{
  "moe_layers": [1, 2, 3, 4, 5, 6, 7, 8, 9, 10, 11],
  "learning_rate": 0.00248,
  "dataset": "wikipedia_en"
}
Below are experts of layer 5 (counted from 0) of a mixture-of-experts language model. Rows are named router (the router's row for the expert), gate (a neuron's input weights, with its number), up (a neuron's input weights, with its number), down (a neuron's output weights, with its number) and show model dimensions 0-63. Each number is 128 + 24 x the weight over its row's rms, rounded and kept within 0 to 255. Numbers have three digits each.
After each expert's rows: a language model's description of what the expert responds to. This comes from a sample of Wikipedia text that the model never trained on.

# expert 4
router:108161158121168122157129140097137105136128139123134120170121161147092114120163126089148114143134098151195111100153093146119115154135098128143057117117114111142151117145146118130103088138143128
gate0:105089093136148148163140100123150157105157108135144122179118110127170134130117119072125098187150129075139189139119154112143113125169108129105154100106136120142150143163088137094143113137165091
up0:125168081151094111134144132109098164073145138115077117148126127134083121133136092106149132127157099151133143128177116111100152138121075135144162129144114105114141131116134102163103118118088082
down0:160177130084096134105147105145104113191166156208168170135109129136137161098153136148108124117101137117133135126121125103113101090147115106132143154151147176082125134098068132156121097175124178
gate1:160172122139190136139180139100143127167170127128108132128113095161075177113155128141118081132132108100133146115123083135159117124156118102097121116164126165118184120125141135104127120189147099
up1:139128120133142165086190101132098118132114116118129127135147085097107145154135119172096121110126116109100101174120158123121142162126186120119132145098109137125133103118134132144174137091188134
down1:138137132144080118140094122160089108147143185109134136105137160157134100141126128128146158097115186169138124162151146109137115106092151134135143123136110149104101163126158142119119167161054168
gate2:094139089148135155134107149114092079137143130128079117121089125138115145138131123131092115123188125156125129139179193125138127135127131130182113106102121138151125123093140120139154142128123111
up2:133121139060107113139158153141143097144135121113130121091068121165145096113117154165098087071099135148116144180111137104146133079121151103117122137154146110143089159122141086131089101140108158
down2:138151137091142132155138130128139151148108112133152118097140109077126129166133139116113132097165129131109158129134113113145168121077097143099104127142161115122111111125105125124101131111114136
gate3:129093089146105142131146108105107107116141147110128114132122109145137193108101118146165141094164092097125142083129142208149103131151146125122117147146143161141104113128116149116154148136120102
up3:119154111071161155186131099154118117150150109133122134128137100104149114145080100156127141144134168161116100092087150126154103098114130146122131095148131149159113137132137115170119128137091082
down3:176139097135164139170106136117099116082140137181125172152126129135121084092182108112131169148102144155122135104185096130108111133125131108127128191137159093115141127130126138140092197120063128
gate4:099127099125153107122107139151127139152107104132095107133204132100111141079128148107134139121138149147159129123092143121130125107104130118171121142108120161145167118137113152131143127111121105
up4:141112179127112139120146162110206148122156112118111089140138127121135115152156142146150132117111162146132147121148082128126111095148117144104158109129124123129129166134121122156081159112127061
down4:114098106129110124115123111151140129142132081170139129105089100136113150142121097108121142147103187151100130119089139156148148164145134124133160135100117111092111104132169141119137167152128135
gate5:141116163128158131140117152150104142128104133111182088113136169119130134103146139136124139126124113147146147119151136103121117145161096139120100129090175134147140175088134116115114109160102146
up5:103143111135113087091154131125144124097147138103063132101098123137132101111141155073153166154147085139155120131147143109109146121117154105124140118098139162115109163132144133169128155137122078
down5:173122098099130123105119158102129095113119111147134142131159122122085092115140154150118125118136095107116146150136087120155129088130119093121103169126087146124169106171147121125136157150115143
gate6:110113117140149119127086127166126195112189114115187124153109131123122158131151156091125138156147118109134090130110166118129134077175100116165103141121140122136113125101118103126119139104105166
up6:144121168134125128121114108125113117140105130095095147140127102119118115211150136136123131153123169171137087154161126110108143118122118182141131142157175151170139166127105155109132127144132098
down6:114176119125158137103137154142117125148094111135149081082103151125159117110102124143109107139158139111097142151113090173075131141139116109137117161093131159160161092125142098109134149120127113
gate7:112155133136131175163102163179134109166108103081112110125141132142129125126146110110156135110104132136110093115147133112143117151116136142096140119127139098141082170135098138133149090142116134
up7:127109167171114067128140084098104145110125102146142118125139162151129162149102128067092139085138136156125125121132149163110116161153172108140129094097141129113137099125128143118100155115161115
down7:085140101145132109085113090135151168084143169091122147144153146102179154118130152100153070152136096144157134112122139149092092192160107147156114154144126141125127134125103114105135112115148141
Word-initial capital letters and short subword pieces inside rare, foreign or technical words (diff-r-action, Gh-azzi, s-ul-ci).

# expert 5
router:128139111134113089059123142102123115163161142143121135121104136177103138092184117139153096158131105148165118093197080161149122142107136162148128104112111142121098113120086159130137120122108140
gate0:134115179111137114131128118162142115132092173103122100133182092141106143129114083138095103147126136134108119143127120059088177146095140131136105150115116146115100152139127103118139143103169113
up0:154108151111165082142145106123150121161114107110100123147137142114119140109111133133112148138100130138113108114132108095124137174143093176124154121143140122090155142115095134136096136105122070
down0:156125184135119142144136109164124122152140161130102122136111127123174136137129129165140094092114102178116139145130121107164177164081131146129126122108102088158150122122071140163110147133092135
gate1:125146111166130161122123140131105144153119091168099156140127098078185113145131136112153126087116133114153102144123130153128177104164082126126141140160078121138132136095125100120137144130126075
up1:141147149112142115153157143148107171121140148124113128104123144129156148116119109164127118130091116072145123134170129129151120133120140123135129154181085089119106118133102173150098124141077162
down1:139097131170132110123135130125119153153092132158108150104112141118162128133135090128125137129140140152092123157148141130089111111137107095114134144118144075160132098137154150094141112094096121
gate2:127138125119171115140159100168117083126143099121143104129105101139131112184123131145134128154168163128116116131110089132155116155134139126105110137094104143123083114126121106141126113142130119
up2:151134138104087104158152107160107144142153145107105135133117157155168093126152167118131125129174106135167187131106159131106144114131094132080122146139113155158117143105108166122149090137110156
down2:139164153157099144113133116144089123113140135135179102153125133121123129106136122126174108081132125112114136138103106139101153141112187142123169155148112102140087180119132086135164124115110157
gate3:089137120078116091102120074127129126141129083130166132136200099125118122090129097157111147181133142108114142111148164149089136147143095122133141163100122116130134153126146108139144138149116137
up3:178137127160121160135176099096139137095125092162139138155095099160112111148140149128134114100128097135108099137106096133084116135122181119109112129146141128138130179104117158102139079161117057
down3:103141160146111141131132124150118118122114132139114121174138091152155138155088138091085121120107081133106089128131154109111102131139171118117098168084120147120132152088168131112202122098087149
gate4:147111123150164154114095180101068140123152141139177164100130094096131094118138161106102104122103106126104126162143133150132146126095133188127146172137130159116091135146151108160101138099111148
up4:135129154164135115170134091146123132115158151123147133147146113133073100130129131143128086132089098140083122172141108141139106148118118143111086099125151113106111120095099151169109094115128132
down4:157105106092129137154130135119181135124143139144124118121135120174183108121131126130124141123113123104132155109102138143121118141103118135120134135155142148147104125174149125144143148104104138
gate5:130153125135148160145115101126154136154099145103120153117136115107137162072124069107125126168102104126143147124172105138142102164135133142125146140112118135131137094109122122144147104115149134
up5:131132124088142128115122113138095122163131164122115099110136137144144172133151118102135143158116113136144137146141150065153107175103147121157153123141101065132117108134112111171169143142085132
down5:149102130062131088135134117137155131105164122157089131131194123143092135118112105155127108140116118188120146131143108128103129103130093140139093146120157143112141117121142151113138096125111086
gate6:133092111152094124126096146153130106158156117104161149118116105110127141155118178106117127127114149158162126096112141110097151174079123135140118137125132138186127204138152155074147138130123125
up6:119106126121111106118091116097132126127113123099146113161124117100103145115139100147113087100135135131168142166109126191099085085102137117144135142146117132115136170113135084142129136126118121
down6:127129136117156151142123126141121148144133176142129130141153103103140131104140188148112130095119164118121150120076133161102129132137138122142111109132103125138167144108120135113152124145093103
gate7:143140158095079132121129175179095134150162147126101111118140158127146174165108119103158145131130154151178139097100157120130099137119123123129171124140128113127131161097110101124123118197120151
up7:129141147104103135093139155142119130086108088109117157096131120102169104124112129124136099114110084141139143132118141141125151115128112130116153121128106114153127163147175123144098129153129175
down7:126123152129114132125156149123107088124126148134145134108131130146112137085099126110145136136124138132136148094113163107121108134112134139166142131166084134076089138135170132077110161160134062
Nouns and adjectives after articles, especially media and topic words (film, album, song, list, verdict, vital, highest-rated).

# expert 6
router:118133113134162157144131129151144132118143151163107144085172124127127120151124115126109119176113100158109118155144122137140109107126086100158141167119119132100124103152141116149141163106174131
gate0:136132135094101128117118108138142139107124115115168118164151105148130127134098088094081097161108144118148179140133138111067132151141064070143165086140133142142117149133120124144133098166114137
up0:118119109115133151087151065103143164107103125160111129142150122092149119116094113094122105139118122112143095122124133081128143137125112139106119107140100117109092097140140165151117142109106135
down0:143104131119191127183169107096121119151161134176185114142136140120141130210103134117153108115117128122143126144131095076144100128110132158136137150099108120134126121123115136098145162127136133
gate1:127126148120106149136103163175089128155144112101140110112134120112139085119130091132101102100107153121129095116133112090095110102108164100152139169107117162163101119145158111134126147155157120
up1:116145121145107156096141138141117097120094093140169116107099134126161142127130105106155122148063110116151108132152123105135075112120084105178167125105132113130124147134112126158120134138097129
down1:052131150120151144127139113110108136131099141100123107123158149097110143106143125084152102161113097129129118130141133150116128131163084157134167135151164127128116139166128095084137111148137163
gate2:132132141149127166139131133070158130077166116132096128137159084148108110095161091092074098110108097140127115121131168135106163158147135112101130160125103170144130108116132128138109134122127108
up2:147150115173126105122155107105127118119133162102111161110103123112149138127152168135096184109140106156140151123148130134114084150087134133155115128170119152128115149114133120148159173106089173
down2:133113139129081123140156153131147162155128146074144135114109134124090107134104159093103119124135114061114141108106128149131122141132091096134117114189139129126148139132133109155184145162096152
gate3:134140119118136119124141110124146116121141199123140132138127153118116163174108146114145118153128145115116114101115103096134068144153160145179129115137106122078109130090121146132106134084109101
up3:159154119128134165134158143133146125105085122155126140087085143171132116175153121099144125113120139113117107122119119155074121112130104105143130138119125120165182177123148151124122128108130169
down3:137135066124111137094122161124106135108133140185145130170124115129130139126115123124131138131102100115113160105135134165174123121128123102124149168125130106054148132164135155080145155145104137
gate4:133127174102104141120096073149092138152115125130123107098136091167140108124152103117151045145123116114135098132144063119086117134127140055130182084159091132089137154103148128142136139139071109
up4:131108133107138121095142060165125133119135134131144080112074093155113124071143125147133130121129142177173127143122126131069117103141141084119062173170101126103137089102094098107122084119151125
down4:122102106130093118144136058111146099138103124135127094111114147127112127084124115126171167116134155137140106147140129124092146177111139164159109127127122157107095123133152135106127108122121134
gate5:154157097106114129106130156161108163164138138146092141112135145147117169140098141138062118153112127167138128140116142115121140092134129112102148114116130096144114164102129107159185146106114129
up5:119105161128157126077130110111107151132079131112127084108135150173100166159163125087132153158111122137186124105099134133104152109134115121149106116161103113123097153116133143100142093123118094
down5:139095137137123129120091101141083147150118125127095113107149170145079126094165152157118166113150162127136148135143109167115117129115151094148122100113143134137128180137135143160145073140147177
gate6:123084181135105076080113121109112114141140134162122085136134139105159105127133127161104130153108127154127096148114095061136097112139120125120108110150091124192113141118129135109145075139117068
up6:123132116138146165123119168130122137165105105145113126142149138148146123130107172119087128148105147104100151146108104097131122165147140063124128112143092115159140162137131110116103116096073128
down6:123127139156135132122103122109135129116158097177134111101128148150132124131112177121096089111123146114122147120115170142134097136120133148141149090122154140118138129158129108070155141114121112
gate7:183107130114149113143146144121113171131142101160110097091149132082131145140144123094066110094120101152160095135142129071135116139136164112144115118137103133148115115111142160177129132152118113
up7:122111142122101097135094083154133146204141134140132123122122121142152135087098126133101114131138085177132164132092147134126100140152130071132123142158109155122203141110142092119153151096144101
down7:142165112135134153121152086120136091095141122144132119095132123138086145071140138134124161092124125109163111120166126111137191151128116138104107146096108119141114091121122133130110088130156124
Articles and possessives (the, its, their) after prepositions, plus final pieces of foreign or proper names (Ayyubi-d, Mihra-gan, Len-ox).

# expert 3
router:134096165133109108109143120136132126144103066116137137152098122170134131146114118115105141072157152103111125147099180098137143123131117124115133116162132128130155131134128151118169180086055113
gate0:082118165132156128144163084146126129095124137126110125099169108126102137151137120126135070118173119120137131151145096172107118173115129120122144111154130120106151142165093134104098143146135152
up0:103134105098125125127130099098135159126123152077083120112102138108097095126132128116064141126128112126106171166135112101078116095129087073082122090150153111123075138174137091116157168111115149
down0:106085105169083115138137122126128121148106142096095122148113137112128156149136135132155137154107131115151113108090108127125146153110167133132161135143111139122112127113083184115101128142129145
gate1:136127180112193132133143116118143111150094093122082132131124105150158108121143110123142134088152124149128131139101113154106142061092146129123152137122141151101137139133105142127147147123076061
up1:154098108145150074135119156135140091138098076105138154133104133120136137116138134140140126143142134129136132138136200130113144156133121145151122133105106137162149122190132119134144133103126087
down1:110133111127152138182175152139171105159132153144137100093116150087077132161103150176130170131101120100134118139085120142172123135170127083140128146125141173149127114117135152181105121119176128
gate2:146084098082087124096102114106182144128126106190113135131090118100079152135092099123122120134184154121122146115135099174103175124138141130173108131089143170131123134103148133136166160131133103
up2:126169136150118132112128130108142112129116116159143128112152085136150099139073105071121094136119125105123128138097135133108114141135128108118088123128107113141101139138146120112110106120119103
down2:163149152131128140130103109161129091132116074197081145122097134105125127129127136104136123082118093090058104165114163142093094131148155153179142105091115108123141133126150113104158176126105149
gate3:183143129149108120133120181115076119083115093118077098098091152137107176100106135137128130155109134115107128114131144109121081126110054134103095089149117148104126147157181110139155119113152095
up3:111153085117152105124131165142134135141096138085143087116123083175118140144145149112112143139123133098123123143107123147122135078134093136139105115144128136142156123138114097125144101118073134
down3:137133122106108108156124140103130141127191117156076163106105156110118081172154115145146125138160146136100130136173115119167131138097113147146136112101124115142128137108138152106136133098107099
gate4:157095096167120167119108145122159139118135130142130152123102110153126134167144149121062144103126098099145101152093127134119130162166104131111112126118122122107127134099171158129156133123097117
up4:111093121160091133059130138130122112137150123108134113128150117109170116119145153127134081093163144131144132128125127119122101109133107105116154114137093116194137156089103117155136117185127135
down4:131152092152103133069106136118114177095078082122110144174116088142150146132166153145097089106129135098147137130100117126188141113147159062132153098134157124095107151125163133146132130185140084
gate5:149097144119131146072101142062115141133143121205106112119127103123133151162119131146123114125135110127107127140167145127102132129135096088101182091179143129124164147132113132141141102129060103
up5:112127130088118107101111111146127125093112132115130138133098094091158120138103099125122116153137155115163150147101160149139081123140099149153132108136118097147145122099122109148141092139170136
down5:112099151124173088144134105133133139123186117147162145096116133126152125085123150145131145120123121125130172177099132153111129098140145163144161105147168104123146129149119138147099076102138135
gate6:162087143093133119084153088113096158148165129117115132135142136092120100139143108133112128092122094107134103181090132092143067140129080110136139100137107160114157122141158142115177124117144164
up6:170153104119106092117144119158085126127173106131101130153135104094147072162142136138109088116080124198139135115128156103142143145160101119110111103170086145133144095121128130165138110125089140
down6:150153124109146112122138096168088149106127120136054123160161144107134120102138156136103149127150152149118122121173153096114145137143132114115110099173150138136155099156125133112104124104168143
gate7:135088104110147091104134131194121099161112144118147115113131098124142137124124142084135143153095130127110129168141116144127125100152096122088046136186151106163117145119139121108131137108076138
up7:160080102164106138143126130117134116136120085069147120156113127127112150146125130165134134160139109164135148148102122123131128114103159128096106153162150143147134172142087163117189117113087132
down7:111128120148135113123093113154130086104132105114074145145126137156112113183105145130110112104133120134135118143144151129168150162134174092129134102155128119117110112147125146161149146119114103
Numbers, years, scores and time words in narrative (40 days, until, after, two years, 2024, 17–14) and event verbs like began.

# expert 0
router:117150145082150186131098128117158151103113136147155116119154110083133123181107115166160152122088194105145131128139140155107131133118140143119140156140137144096131134097164141087102128111101121
gate0:107135091138122096164183116144138125153141107115132133170129088148098138115105107169144147129133136092131116153109129118105135147142130148123136121136111172114117173117133132112130137115118122
up0:096124150163111132133114124121131146102113148149120116146093105134128136129079168138092140144066111118128166136121117137097074132131150117138152139133126144104125131113108135123107117148126074
down0:158156129125153103127140127112094127089116114149128113092133105041118138152143176098096123108104124119095126113115145131103156116124131097166103131137150144131149124138088127111139191109127114
gate1:127111139117120112119122149122134145066137106124114122145096132129162089122116123133141136128125101181136113117120123130113122154119142128163124118082102125132180126139076174079154097161143095
up1:098120124094150111121109128121149189102177177120122139102108138136137138165101129148148119134121108121136164106127120176085115133145130122156124120088127120113153089146124134133111141107134132
down1:139091112100139133148127129153126147103131133140128073112099169122132141196135130186131121096130154089103121147111134163119155135150127116133127119088076110103164135086121131118136142125124139
gate2:130153165087113186106177171105105165154164160161150142154106129111143144140148101182162128144103113120124102134118168093104123158155147170158117136140105198134124147144161153120153113096083163
up2:171122102147119122152126153142149121132125128152155119131130154152142146140130110101132129088136116111123138116159144189121076129131128113140155109148122198082119138156141125096114105076124138
down2:107155130103127144080088108124076130115124140124105140147130147153149115169100080139162144134133141161116129170135129116107129130106079176154139122176141116132082107111117134074134098116093062
gate3:123146117136152122167099176135152168098143077147096109157120113066100149103128143142135124136119150103134095118121115131138140128132174143162118127124135170139124155127141147133129128106104076
up3:116103135094103125125096106151079178137089159176128114140104136100097097111140136115100120092116101117111123096129085102158141127134116129107147114073131116126170117124151123127116151161094118
down3:080159153173148079114106113120126077126139089082116126122095127194172115148156118158132126117122117170133131150125124132145122149167096124091155135118129118134157086142138114126087136143145114
gate4:127138167111150118163154111134127131092144167101121129139095114129127141153126141079138088141161113119120176109156149132149115086179180144161092104124154111164167129140135156116138160156147155
up4:099136120106145101134104106134143099178146097122099101147121122117120177148133138130143146139141121132126153155142156152129141135136113090126120129080140139135150124119090128139138135124123147
down4:131114116129124138135108140108111124103139116134128108092145120123116125138155108086157144109136128131164118116127138117139085141080114116107084145109182079176095128150116107201143124127126136
gate5:092100139111172092132139149106109121125104171129131125137094160159157166169130150113133112120123144158123124144167116144108114145088134142135101140118118136160121124115121126184124112132138147
up5:111176186121135092100115121118134104179146166148140133106079121131086164138149123129183092169132092156105098142149113104090096110123123150092114104140122145087128126155138128112104125092136139
down5:133131129146121132109165121126134129168106141124122156118107195126176110109155099106157129134141119124144121163135174126120093117142131144123090114151118154108097133143092110158132163086098128
gate6:112136153112115122110082150166158114145100093149119129111111119139109180149145109138122167169151131116124162102111128130127083135101168128163095166120100124183109125123143125093133128101083150
up6:116111097099159134113127127150109130116142098194119160121157115159132136126121168135159092154090108132119115126133103114125137156130106116168154158128110093133087121166157089126100153113148155
down6:138097122126144139141140129113125115103097168169110141146127116125121140110126142138145092091108163110145124120147119137144134113125111144120161122128136088126170103129123130109105148146143103
gate7:160140147111157166106168145166151132117125136146120157171107110084130136122125151158144094106112119068148139132125104132126122133147110105161147165155143123111153134145119120119105099160143118
up7:151150139123132148123140129128118151143086115141152093138183146087130141101117126097116103110128123089142127105124109159088156146132151164143142153137171095120180148159133170130158116095119111
down7:150105133103129123138173140105142145179146115157140101136145128134116163119172148170132111107135160170131127110168120144125120118139211119130124106132176101123136070117140163101175143097134109
Commas, semicolons, table pipes and coordinating words (and, or, but, including) between items in lists, tables and clauses.

# expert 7
router:134074101140088122122126106122120118106130119139120125127136127149167129092096162154125136163112144104096163149070148097108114118159148111140145133127153130194109155126101081118111070156135120
gate0:133114071146138092098094125127190142101137123134076133148140161131128130138154089117118136101124116116205153115153148129101160121110173123150182095137134146113117150125118130104124080192118109
up0:138129127114062112081160095161124135115133134145060123078147180166123097109167148131144107158103135109138197133116113107118073115129110126111130173110134097140174131142135116133136122141153137
down0:074111092130091089118137099145122086114135127158110157108152152184157141103084147116162110130151145138124123130121142110149147129075116142101147087146095099115202139140102168117143145114100122
gate1:133143118150141124125144121126139119117135168099079144136141157134106122115108114136144158131112123156098123124152151032131087113165118108080129114116117104144178110109086103098093108146169125
up1:142141159118185115143138098127147143120098142072165131120151155155142115124153111154130118164111136126137079128178194132117062120134136147162137111166167124157147099096128119124123143121138114
down1:131169103090149143154111118088119148152138147149117113106184115125126139136091131147118091083098158131126149157099116142141164110163138136099132133079162109157155089098114135121147136101128140
gate2:141065124144113137143095158142132109126144119201112144113106137123125152131125108112095139114119133085139132139125157158148080155138140121112146128150151138126089167124137127141146126109133164
up2:101097111089115113145152120126165139135141132163101147121122139056139141194133121152126109113122125138087129119099115135158084101157127142157119084119134086103143132091142101131115143158157134
down2:107133162152138139163101146133122101118144138139136162151141087094096120134126122131159117130095124113127112172141130142154119101160135151121139129129153088117120169115097132077116151139148145
gate3:128067103091143123140104105137157128199118147127123138125136101115159129111079146122098124141120135110119091137064129085138123129110144133094161150110123107109153175115103113177112126093157128
up3:099114164117103118142137131121092120140150150136126087112100203122117128135149148144113127120146090125119200096139140166114129097111124126136094100162125117134133082135149131120132127208098123
down3:115090122123140124146156156134105112133093103097140166148123110091169138123127133133181132115135148129163095130108111162129141133107122117119152135108151103142173163158109096122124164113144147
gate4:111149114150133172132126157100131143139091128138101076140134133137150122146121115136146148169154100135092129098099149140130102142130122115104108139132115086153131108150112165130127121103173175
up4:162128151104125138143143126103150104110134129108100071117130131146150132179131124128193052141187118126133085142093112136118112159100129134087136137135144137106143155127123151157145107081122158
down4:111121144119157140146165116140142070140136104166126126103119160077125116097108103132137126111183149135127083127132165140156146187123108125138070112160112124102170112123153116125079148142132140
gate5:115121143107158102111138139141069157157080111127129133106114119132153159142152137103121155095142164120090090153113141117113118164143082114134123103104143189147160100103091143131107099144142124
up5:152096169102144133125154144112103076149100129149109124070158168142134166130168098096110088118136127120115129121101160098119136131145154117126119137139118136148111121150083104076157152148072160
down5:140186129129125107112131139127096134132085104129130132130136116143173115163114134099093142113130164111062142142122147163175137142151108114126136122123112128119155109161134112117140173169122082
gate6:127129124149122112148123112135142115132122122116125087088094056137160111136144183123145132086114097115123130140070159157127147142119133099152130168148145118149118161151121107127115105130143111
up6:120088125100140178080176106081130116122138110119118127158116127141122124133122122124139136138161115125094111092121083104122108112116161114131118116151157124155129129085133153123146138103117154
down6:173154123155113128175146130129117103133092129243136111141093134093078121149160145116164139094134130141150098145118112137183178092140135141088128171121142102112142124148150118106094123138157142
gate7:183155126109123145179115147127124104116148089125154138114120174156138108163077102119105124103114164078120132140122132141115115106156150130140158121166136120093131118153131150146123130119124167
up7:153108110154144097094088186130097145150116092151141116148131119156086115116098147133128124161117139147132163127113107149084134145167145149135108113121108140144099074090110117091128152152148102
down7:137104110103136129137148120129150157104166159157114160137130125095140101149154117093105114163132109128100166135089142096140100123150122132121137162119121115156159140144142110140140109114106162
Subject pronouns (he, she, they), auxiliaries (was, has, would), sentence-final periods and line breaks in biographical prose.

# expert 2
router:138148102143104120149132132161081144140099105069128128129146094077133133127140140121089109104139079129103110138104127126137145136116144115092137138140147099136133166153158143148137127119138127
gate0:122151098124079135117118123087119139128187140132121132082131119099123128118170139099107124136135150090149120129125129143141114121137098110136136195097155118102142158114160141151114129118142136
up0:138144118141169126134116125119093127115112098107105144119120128134086112117122114106117115176158121108124128122163134147113107131145129135127139142074184146147099119137113130126155137177140102
down0:080121178094120134142118120122117135133156121070113093126107155132129115190150126105144112104124090138140144161155146080177094135135145130155133094168159163064163147104080133131148121119099153
gate1:111152124160147090102140149078144122154163125097132128119147120075135130167141157120102179134199156130134114130138093135101151148144111118105067148169126137143123130177121172128176137123188094
up1:138094155107131120048158135166123142118146102137124128115144137103173136135124100150113125173168108144160118139127125133153116159127162102145131085143110121107130098107155117124109095171116135
down1:084126129113118150141147118160124112115134180148141114154111109111124122123125129133143094101150120109131121162121151086137112136162134083103128133131207099144170115148143102138088117136114073
gate2:081162184142124106151123180156146197122130128106140114120172134090122130157109145159130158084103127117191110092120119155183161128096116132125113114122132135134156144076116123123159125104132133
up2:149170172120117153142137135095113160159092113133137134154142114154145124132130112122136131128124125140176121139122163139187126183134138081100121118154135121156155171118086148157127132132119143
down2:103131088093115128097148143173151168141169092124142107130134113097142165134133167108069118128119138115111094159147134147122148085103148138111142135150102122134132168142107161120135162131144119
gate3:110170102120109119165153158137102153121155112107121127126165101181141091143151117130100124085109127120152146155169118133126099107149125115104156186131129125133087169168148084114128111119146138
up3:141132133131120078130137149191150143118091110102112151117129157141129144121103132143146140165133156137153156107118099107130135131113090138091171170126139101146097175101105108124128094069158111
down3:159130097116072118118116100090119170147154129151143169113129133109120130085162097091100126111142130112141149142134106124107160110093127120149140112146168164064167117118149125132123140137147136
gate4:115128135128140129159140068128173136105126143112087103093117179095201133104138114128134115107172125160137075113112137145146107128120116113130117150154133110150118119144119112124150140135135161
up4:109078105144137104133117122169168115122151128127122126123117128108150098146176127129156092135128135149136119109115126172085097143153125138104115137093082098127144102139100186091121160114123132
down4:146156136129126106108129082106130165146109123131139121126151125132128125103127101131138139112154132144130120143126141133091153122115156142088125126133143109181132188098136127150131154116128126
gate5:132159148104140099124126117104138133123127144053113142167149112098158119110151131099113130108119118167117104141113125134154123143136153143108142149131145107159127139114144119151121140094088178
up5:143121101102129159121119100130120164168131153192184115118125132156109125081119157091108138127158114169148135178136125136117130176095143108108139083109158113135109170134137115117108115115148129
down5:134091119125139118149102128126149151133102140108122154115133161098119137107098129115152167129177093155068135130108166154136120132119099156121109128169148151139142147110118097152097167139098144
gate6:108110124109119154143144074119115155113113105114110125100114140132107095101160183107099130129074139106166129112122145142112119154151116083155115162101103103154110106116132111201113126167111135
up6:149163141138103147097155152105113134114132106097144114101106089062133113169119155115141137132161072145094113164088118125130137147115162138061094137147108128130137137143091118157121106090160166
down6:131071121147114140110142097077090186116095114187156140130126123084137105171139111149152134161158173151111138139143117120153129095176071125094103108171098120070160134116113125089129126148138079
gate7:140132131159093135134065147115151127106142125111154154078124133111133144127145127098130196125149130123114164210096152149125148138115110137109151116143110141097109156092127152158104118145149130
up7:130117157095132105077127107129130147126173099164136151138142134143142100119124136093091150142144083153119101141134141098151116135105119110160166117119114111167107111134139140120123112138137147
down7:140135124122139128114145117099122086131126132148103114116130153130142107104120086133122120114154125089118109150062157150153134121115110107134119150153160120122140137132121143127132124107161119
Prepositions (in, of, by, at, during) plus line breaks, dashes, colons and pipes forming infobox fields, headings and table rows.

# expert 1
router:150134121141159150137135126134141127113161169124120114108101149090113123131108128124144164107143159105096158102104109101129148095121165143119135092084110154107102089085101123155121143201178164
gate0:133155175135143105141137104151117100099099098123104139121154143078162137171123131114103120131142095115132060142154131087128137130144127162141117143126137104086154124136155128134131128128141123
up0:134147139185128143140139133112165150141118118082152104113086106092143088148141131131151098088090126159143138125169127130149122090160137148100153103159092107156133124098157103142115145122131120
down0:126123123131097117124117136126119140105102147178131127121113116188153146133086117099186168099103117153091153140124136142102100088091144100144133141111154105124095160123100150128132089092130114
gate1:119128087109129118109130119107082135091109141114151070112172118145155117133145139137106139142112142101152137142165124121095143137127121166119103139127152089138190118143135200152141103129153152
up1:119176173106112151135166139088132147175129122099150173115177110140134121083116156114116165103144131157108153135129111124152129089162105112157090126089117124123131102152147137149158175148102140
down1:176153099142122142126147126118108143138162141148155132104123116108176091166097114096146082088114129137118159150127122166117130145122149118079170142108097148176176158117108117132151124104138114
gate2:149104102108119159164117089118120126146125119134139125103134123081160125124123142121101122133122178141157115118164169118133119151103146110136154128160105154151133109094118107096134158109116155
up2:091096084079107148129186150139140168116112129130089115130140164127143132162075105177143161110132143091084108178095076144143129136132122116107140145121170150102155106124163123111117120121138115
down2:121163140130112107112113123100091147115115091098121146133130102152110153125069121114180153098116116100197104078175128152170149137103120147128084161150120097141111120110091126120129139086155128
gate3:099127165153164138132133085109148133111131147141122103114138106085113125122107113105115136134105096080112170117107143163128133096123158105143114170155099144115123110093091135161133142090137134
up3:177130147112153108125142124135125175154097106104179137125102117152110103109152113111132144159163147089131134154144138083135124141112126164155139082107128138131136126107180118088152112136127129
down3:126119155103106132133124134055135114122071090127164150136098117125133105138107137166125153174129111155121145125115139126148148116132114177149072114118162120155108085147124148166113142144113152
gate4:124129131116133134116142093095097164135130132088141150109123171104120120089132137117136129126177165120136136090148153095080124124109140100105172140138166167129130140109115116142131125140120086
up4:107120126110146133141080113138091153101132152129116068134150132066118181125200152141133137147130133132154132114118110176096133125120134128090137107114151123128168134113142122136113170151107154
down4:097132147110164098167119116112115081137145115108136121115143092115126191110168125122127148066124132138115136129135134157125133173126141146171114113122125183128082180134067144140159131170139189
gate5:119104149079111123173117096098142120104111145135126122134087135112156095082127157153165125123145102139084131128101119128160118142131111108140114139102118159135160100095132119162103127124135129
up5:188132096071130136090137137132131092153095124157097149152105169063098153121154093145117193158098141099145108129121141138092109131120099147150095107111153153118102151126108151117134137111117161
down5:159093152100116123118160154140107111105100126200120123138132115094165140124127115129146186115146084107135115139110087068146129107131169128132126160129132072161111129141107115082109143104121125
gate6:131151107118136076138134138177138135125161132137134133115133146118167097117117128105132121143064120125111114142174094121094158099147116076128124129111143133143130109124133129126093160119117112
up6:071075148108167113140194112144143122152100115143098158098119162155153129146140111110149137141145154137108127159120190111123115102154143155121129111120123123145132130109142124123157179157163129
down6:149142165120136146157167104135116171136141132134170125124153151139172116098141112122135123072113141157114145080146095137118168118096128125147105166102088096087101147145119095110070108153129074
gate7:104072108101126141090146173094122135113147145104128114134133117093155088149172149145113169123148145113133115134116108114150153127153129154149076128097131162119123161090159166112107155131149105
up7:145085154170152128175145188138112156092142126100151134114110093120137119143140101090100122142145187127145146133122087130159160087154167102106147147076128140095101106122147108139149130062162118
down7:101133077152097106123134083130097135126128148177117118140151139132186114115139101113091139161126153133098150119123158110110123151123121105155136095156088141099144140084167129109135144084089123
Capitalized name tokens such as given names, places, teams and titles (John, County, Sir, United), often in tables and after commas.